config = dict(
    n_layer=13,
    d_model=160,
    n_experts=64,
    experts_per_token=6,
    d_expert=32,
    d_shared_expert=0,
    activation='swiglu',
    moe_layers=[0, 1, 2, 3, 4, 5, 6, 7, 8, 9, 10, 11, 12],
    router_score='softmax',
    normalize_top_k=False,
    routed_scale=4.56,
    balance_loss=0.0027,
    balance_bias=True,
    router_z_loss=0.001,
    init_std_router=0.0372,
    lr_router=0.00422,
    n_head=2,
    n_kv_head=2,
    head_dim=64,
    vocab_size=4255,
    norm='rmsnorm',
    norm_place='pre',
    norm_eps=1e-05,
    positions='rope',
    rope_base=10000.0,
    rope_fraction=1.0,
    qk_norm=False,
    attn_scale=0.125,
    tie_embeddings=False,
    parallel_block=True,
    init='normal',
    init_std_qkv=0.0375,
    init_std_o=0.0,
    init_std_up=0.0375,
    init_std_down=0.0,
    optimizer='cautious_adamw',
    lr=0.00163,
    beta1=0.9,
    beta2=0.98,
    weight_decay=0.11,
    lr_head=0.0128,
    grad_clip=2.0,
    warmup_steps=459,
    schedule='wsd',
    decay_fraction=0.577,
    decay_shape='sqrt',
    final_lr_fraction=0.0,
    batch_tokens=131072,
    seq_len=1024,
    doc_mask=True,
    train_tokens=487000000,
    steps=3716,
    dataset='wikipedia_en',
)
Below are experts of layer 8 (counted from 0) of a mixture-of-experts language model. Rows are named router (the router's row for the expert), gate (a neuron's input weights, with its number), up (a neuron's input weights, with its number) and show model dimensions 0-159. Each number is 200 + 40 x the weight over its row's rms, rounded and kept within 0 to 999.
After each expert's rows: a language model's description of what the expert responds to. This comes from a sample of Wikipedia text that the model never trained on.

# expert 6
router,220,173,302,226,159,281,245,185,201,210,183,215,182,166,230,283,233,207,208,181,196,249,166,126,204,204,225,197,267,198,204,256,126,217,186,211,244,293,202,206,275,143,208,136,203,193,191,209,154,195,186,226,269,214,214,213,239,164,201,215,214,172,190,183,188,211,228,202,237,219,124,118,179,324,182,250,242,181,199,241,144,187,224,273,191,223,134,164,192,214,255,155,250,199,177,180,228,163,299,187,257,194,190,259,144,134,240,207,157,179,229,230,271,223,205,231,171,184,204,221,207,145,185,229,226,100,237,278,167,244,229,246,171,195,177,155,234,218,211,225,189,260,148,199,212,183,226,171,245,221,280,197,187,217,226,172,160,162,216,142
gate1,154,195,198,168,107,197,151,216,245,208,202,224,136,208,158,112,143,191,196,185,200,254,142,160,151,159,280,193,137,223,135,266,209,144,187,207,139,214,245,219,242,174,256,177,181,197,246,258,220,175,202,204,308,210,215,226,190,201,203,235,183,178,253,264,167,212,189,173,259,265,193,247,176,182,189,234,263,251,168,172,174,147,250,154,286,247,225,233,196,157,205,257,290,200,184,193,275,173,172,188,159,201,216,248,142,162,183,167,214,189,208,214,157,184,264,242,275,193,191,213,240,178,130,209,201,181,241,183,175,211,260,177,197,222,186,254,175,183,246,280,209,159,154,187,244,193,186,152,163,260,219,195,174,239,214,297,227,152,217,164
up1,216,245,162,216,188,121,217,240,175,127,204,260,235,183,215,226,189,175,160,186,198,239,146,237,189,214,209,188,280,216,262,114,151,224,258,199,209,166,203,203,169,166,146,215,157,206,204,226,116,188,151,174,200,198,274,175,241,262,187,202,191,174,169,178,179,214,179,227,213,186,161,236,177,135,219,153,260,124,195,242,304,237,234,277,246,209,218,236,220,252,201,167,156,161,197,263,223,282,242,211,175,267,201,264,196,238,182,246,288,138,198,198,263,180,201,194,145,216,214,151,239,212,159,275,180,261,226,149,153,223,241,183,159,203,182,259,276,215,240,169,186,225,129,233,184,241,195,151,284,183,198,267,204,246,173,186,168,209,192,177
Description: Institutional noun starts. Word-initial pieces of civic, political and organizational nouns after "the", such as municip(al), team, club, Senate, Mayor.

# expert 9
router,234,149,233,217,177,303,219,164,237,166,148,235,184,167,263,173,213,179,164,220,107,231,117,222,188,186,190,230,255,272,206,279,188,216,200,210,235,242,177,236,232,160,177,212,191,164,176,148,201,175,191,242,212,200,180,286,198,140,190,223,214,176,234,176,150,224,256,244,192,134,130,138,159,235,185,263,202,240,215,220,107,267,253,229,180,179,166,176,186,149,257,193,174,103,132,196,190,140,249,156,199,222,131,194,171,227,278,247,187,177,271,235,246,222,284,196,203,166,161,173,223,202,173,214,262,164,208,241,194,254,205,234,216,193,180,201,213,144,232,270,197,196,97,208,170,201,175,185,192,237,174,226,161,210,247,224,158,211,239,206
gate0,178,210,206,160,248,188,203,196,223,263,185,136,238,230,179,192,206,211,150,183,241,172,106,212,230,274,222,125,252,165,265,194,196,230,147,191,169,256,159,216,224,167,177,245,175,102,273,179,217,230,160,276,220,195,264,159,195,190,143,223,230,174,233,169,194,211,235,239,288,258,253,184,219,220,174,157,229,123,264,195,191,228,207,304,219,237,115,205,218,229,192,242,213,186,256,202,208,172,159,191,211,222,201,214,218,193,221,192,171,137,180,236,190,177,188,149,172,161,156,259,260,268,216,122,277,187,231,211,156,207,231,194,257,276,131,134,193,219,222,257,210,218,170,233,257,205,224,193,229,227,251,164,231,191,174,130,241,181,228,142
up0,194,149,135,295,167,193,262,235,201,265,185,215,227,234,259,207,276,264,161,236,199,138,121,220,181,172,186,127,282,95,208,135,228,246,112,237,183,231,203,299,238,183,231,229,208,208,213,193,267,226,173,241,229,239,209,166,204,123,215,157,203,207,262,206,166,223,143,222,208,163,183,189,204,247,210,157,186,168,223,218,172,162,242,258,156,214,177,230,143,189,205,220,208,224,220,241,195,267,197,207,194,179,139,236,155,270,217,173,198,228,146,146,198,148,204,231,159,177,189,246,266,246,214,184,160,234,206,198,189,261,191,189,204,250,177,146,249,190,222,183,237,208,259,170,136,140,219,215,181,233,225,208,310,175,180,222,175,189,225,141
Description: Word-start fragments, sports lists. Word-initial consonant fragments like sp, stud, exp, resp, plus list dashes and table numbers in sports season and league records.

# expert 10
router,155,172,266,181,209,248,184,185,208,185,288,189,191,143,245,202,213,152,193,172,174,211,152,123,201,169,251,201,295,235,285,188,194,144,245,128,199,207,271,205,215,215,202,171,152,145,209,221,167,152,171,226,244,201,202,223,232,148,157,130,224,234,184,198,202,152,229,196,205,234,173,148,204,235,195,251,248,154,261,259,157,191,199,258,296,203,186,168,212,220,225,204,181,162,173,236,190,200,217,143,207,213,167,214,124,140,237,232,210,216,228,262,239,227,192,248,161,206,233,219,196,186,204,269,251,122,226,231,169,264,241,245,195,175,206,151,302,176,204,241,170,249,184,208,196,200,228,96,240,193,291,212,117,177,258,158,204,151,245,170
gate3,117,131,180,153,210,191,261,197,153,232,201,158,192,153,189,181,195,176,157,217,151,200,207,142,193,190,193,184,183,181,284,227,247,274,240,173,207,211,230,217,193,236,116,226,164,252,189,198,188,176,214,181,223,234,236,227,192,231,228,191,85,159,173,270,208,171,247,195,154,158,183,185,167,198,192,281,207,223,233,278,274,195,149,247,200,208,213,181,207,103,228,224,182,212,250,238,138,243,126,243,217,165,149,201,166,215,195,216,192,213,190,262,262,220,223,233,218,145,156,190,207,177,207,202,125,244,260,266,231,262,285,144,199,196,267,199,232,247,297,234,226,156,197,176,147,212,171,214,140,145,246,195,229,173,194,145,175,205,278,227
up3,155,215,164,237,249,183,225,211,213,195,180,175,287,173,186,196,192,253,251,263,182,251,261,183,252,167,252,212,213,209,201,206,221,245,246,218,182,217,179,117,207,155,188,176,199,220,106,209,205,245,217,237,166,172,195,200,251,221,285,105,170,222,80,258,176,189,183,229,170,182,253,216,206,266,227,182,269,194,226,232,241,203,217,229,250,174,177,235,180,144,171,221,167,117,266,275,186,296,147,216,210,182,206,185,265,195,143,198,242,258,142,234,223,128,135,191,206,157,238,218,136,199,229,185,173,205,171,175,240,283,191,144,170,163,209,125,213,184,195,187,202,141,166,121,203,240,246,248,209,208,217,203,243,197,215,142,238,227,199,190
Description: People, roles, pronouns. Nouns for people and official roles plus pronoun I in biographical or military prose: Minister, son, director, brother, Army, "I do think".

# expert 16
router,217,172,236,199,196,286,246,149,248,220,227,216,146,120,254,230,215,209,201,189,176,221,182,127,183,205,310,219,233,237,226,293,187,176,237,228,233,202,303,248,257,171,166,180,136,183,134,203,204,112,230,251,207,181,241,223,218,172,101,158,231,167,200,202,201,192,208,200,244,196,137,148,168,237,170,223,156,226,246,153,201,233,234,229,227,255,244,249,240,219,218,166,255,128,203,156,213,216,284,200,186,209,142,226,76,180,195,244,187,220,285,215,204,190,183,250,219,151,223,220,207,166,174,223,211,113,261,218,144,229,249,264,173,163,183,174,222,184,210,214,177,211,176,268,181,189,190,168,257,204,199,201,180,180,214,193,154,214,236,213
gate0,236,128,267,190,155,174,203,208,219,246,157,195,215,196,193,240,210,233,181,196,185,157,170,234,305,239,155,188,208,175,207,202,217,195,163,186,170,211,246,277,204,205,167,166,171,203,197,143,144,210,213,196,195,155,248,253,258,102,148,201,215,198,153,231,156,181,189,180,245,269,157,210,166,140,205,219,189,223,169,177,236,170,200,247,292,224,225,201,185,168,233,197,149,217,307,136,235,223,227,242,252,242,216,179,150,240,177,252,118,239,182,172,223,208,195,242,153,267,229,222,166,158,163,184,157,300,151,220,151,234,241,112,267,176,195,145,225,184,172,227,201,159,171,188,165,207,196,179,138,274,162,217,220,129,232,236,188,208,285,267
up0,99,217,208,121,293,188,250,180,162,227,230,181,130,233,170,183,194,207,185,180,191,242,238,179,214,181,140,185,219,276,199,130,214,232,242,184,181,201,166,159,253,211,246,164,237,156,246,195,230,162,275,166,223,182,203,215,205,248,233,176,211,135,248,282,230,133,160,197,241,161,223,241,162,197,170,182,200,174,237,204,245,238,122,189,216,177,180,164,207,249,184,162,245,242,158,315,205,178,224,149,163,158,145,154,226,166,168,189,195,175,218,162,238,137,152,201,228,158,259,274,226,212,240,220,197,265,259,131,202,156,147,213,221,200,253,183,130,238,245,174,222,240,272,149,224,235,208,168,181,242,281,218,208,162,195,124,210,202,214,183
Description: Word-final suffixes. Final pieces that complete a word before punctuation, such as -ation, -ing, -ment, and endings in station, coach, Utrecht, boycott, Moldova.

# expert 30
router,189,192,224,184,171,295,292,176,282,179,234,249,134,191,225,226,238,191,272,192,120,173,166,176,159,248,238,210,183,187,238,207,147,166,238,197,165,257,220,218,189,167,151,205,171,226,187,191,238,178,248,207,264,195,196,220,235,191,129,119,249,195,189,249,162,261,178,171,212,192,179,110,184,230,193,266,174,200,207,207,162,209,201,163,233,136,174,170,227,158,212,187,247,189,222,182,262,197,207,148,261,248,209,255,180,170,215,294,184,164,231,202,258,219,221,164,135,249,111,189,283,191,154,204,214,133,199,208,166,288,263,188,160,138,221,206,220,185,209,182,146,209,89,215,225,210,209,194,188,184,242,202,192,227,246,163,120,183,248,149
gate0,203,190,182,206,146,290,184,228,157,147,198,114,252,138,184,258,190,179,228,158,216,222,200,166,176,232,174,241,234,202,169,212,173,122,154,212,99,249,198,196,207,194,263,107,220,210,266,159,210,243,238,152,231,238,174,237,216,225,220,226,147,174,156,203,105,270,237,192,191,204,203,206,198,186,156,232,174,127,186,289,258,258,167,235,181,180,235,236,228,168,146,181,278,207,231,140,164,135,174,198,255,194,215,254,245,165,193,156,204,214,199,249,110,172,197,169,247,153,221,188,186,158,218,272,189,198,207,188,166,161,235,235,188,168,212,199,240,189,244,173,158,202,179,167,217,192,135,164,230,153,139,171,182,214,279,203,309,214,176,178
up0,187,174,227,264,230,208,121,241,165,177,134,134,184,180,190,221,185,220,137,207,208,185,190,187,190,148,190,180,183,169,140,226,218,151,228,204,186,283,175,172,214,220,161,298,193,204,218,254,116,176,136,216,214,230,191,226,255,268,261,270,245,233,197,161,188,192,248,132,251,211,170,213,232,230,208,91,212,230,176,226,234,191,241,183,175,245,235,261,148,130,139,209,253,240,190,190,196,246,242,184,216,156,235,233,164,247,172,197,222,203,140,225,222,144,206,209,233,149,115,122,275,214,180,214,218,180,181,214,175,205,243,196,241,102,175,186,155,171,143,247,229,241,200,239,259,245,205,191,185,220,296,183,236,214,267,188,265,228,187,207
Description: Mid-word stems in prose. Word-initial or middle fragments in running prose after a short prefix piece, such as f-oss-il, dr-inking, con-sequ-ences, sub-ter-ranean.

# expert 51
router,167,150,232,200,144,320,179,224,182,173,223,167,192,160,246,192,219,162,202,208,159,230,157,162,145,198,215,252,188,244,225,243,205,157,221,191,161,239,203,253,255,212,221,155,159,195,188,159,172,101,201,176,193,194,221,252,224,213,149,181,197,213,205,196,229,209,197,243,240,201,139,130,162,263,203,259,215,112,263,274,166,278,256,232,160,210,192,187,233,236,163,218,225,156,176,228,170,204,143,192,188,227,105,244,147,193,211,282,239,221,253,257,303,221,214,231,213,169,183,204,198,198,215,204,250,217,228,262,210,213,211,240,137,199,190,111,305,183,222,221,155,179,179,193,143,189,207,165,234,225,249,153,89,197,232,151,193,175,194,189
gate1,163,126,192,216,152,217,195,169,173,124,186,172,99,179,235,128,259,199,232,260,210,175,188,210,268,234,206,210,214,152,143,208,203,216,235,208,254,183,281,197,253,199,270,188,166,201,215,251,204,189,215,136,163,61,165,247,207,172,180,251,241,151,222,137,239,180,192,215,197,215,192,164,151,175,150,197,221,189,225,147,195,316,222,274,176,173,141,173,163,287,174,153,153,192,225,181,95,167,230,146,239,201,202,214,208,188,147,202,164,166,179,228,183,188,216,154,166,199,212,216,190,193,252,200,143,173,168,178,213,254,272,247,219,167,231,218,222,190,185,177,207,247,275,263,203,187,264,207,210,214,197,284,264,190,234,199,201,183,160,190
up1,161,169,230,161,250,152,195,187,136,163,237,209,146,149,201,163,199,202,149,171,196,190,216,217,200,195,223,208,220,199,209,120,205,190,241,255,220,171,241,153,194,242,264,156,191,207,125,160,210,215,166,251,178,196,189,215,207,188,217,214,255,233,213,190,219,223,163,192,277,266,229,243,197,173,247,187,160,115,222,193,301,191,211,122,234,147,167,159,159,182,257,152,225,199,178,147,269,235,138,205,230,165,175,235,124,177,131,117,278,171,159,209,181,253,166,152,194,307,171,214,112,127,195,179,205,232,201,200,187,237,244,200,198,177,201,263,231,156,236,194,128,150,183,149,179,246,247,175,204,163,235,196,145,203,244,131,197,160,119,187
Description: Short inner syllables. Syllable pieces after an opening consonant cluster, like gl-ut-athione, b-ass, Gl-ent-oran, often in music credits and name lists.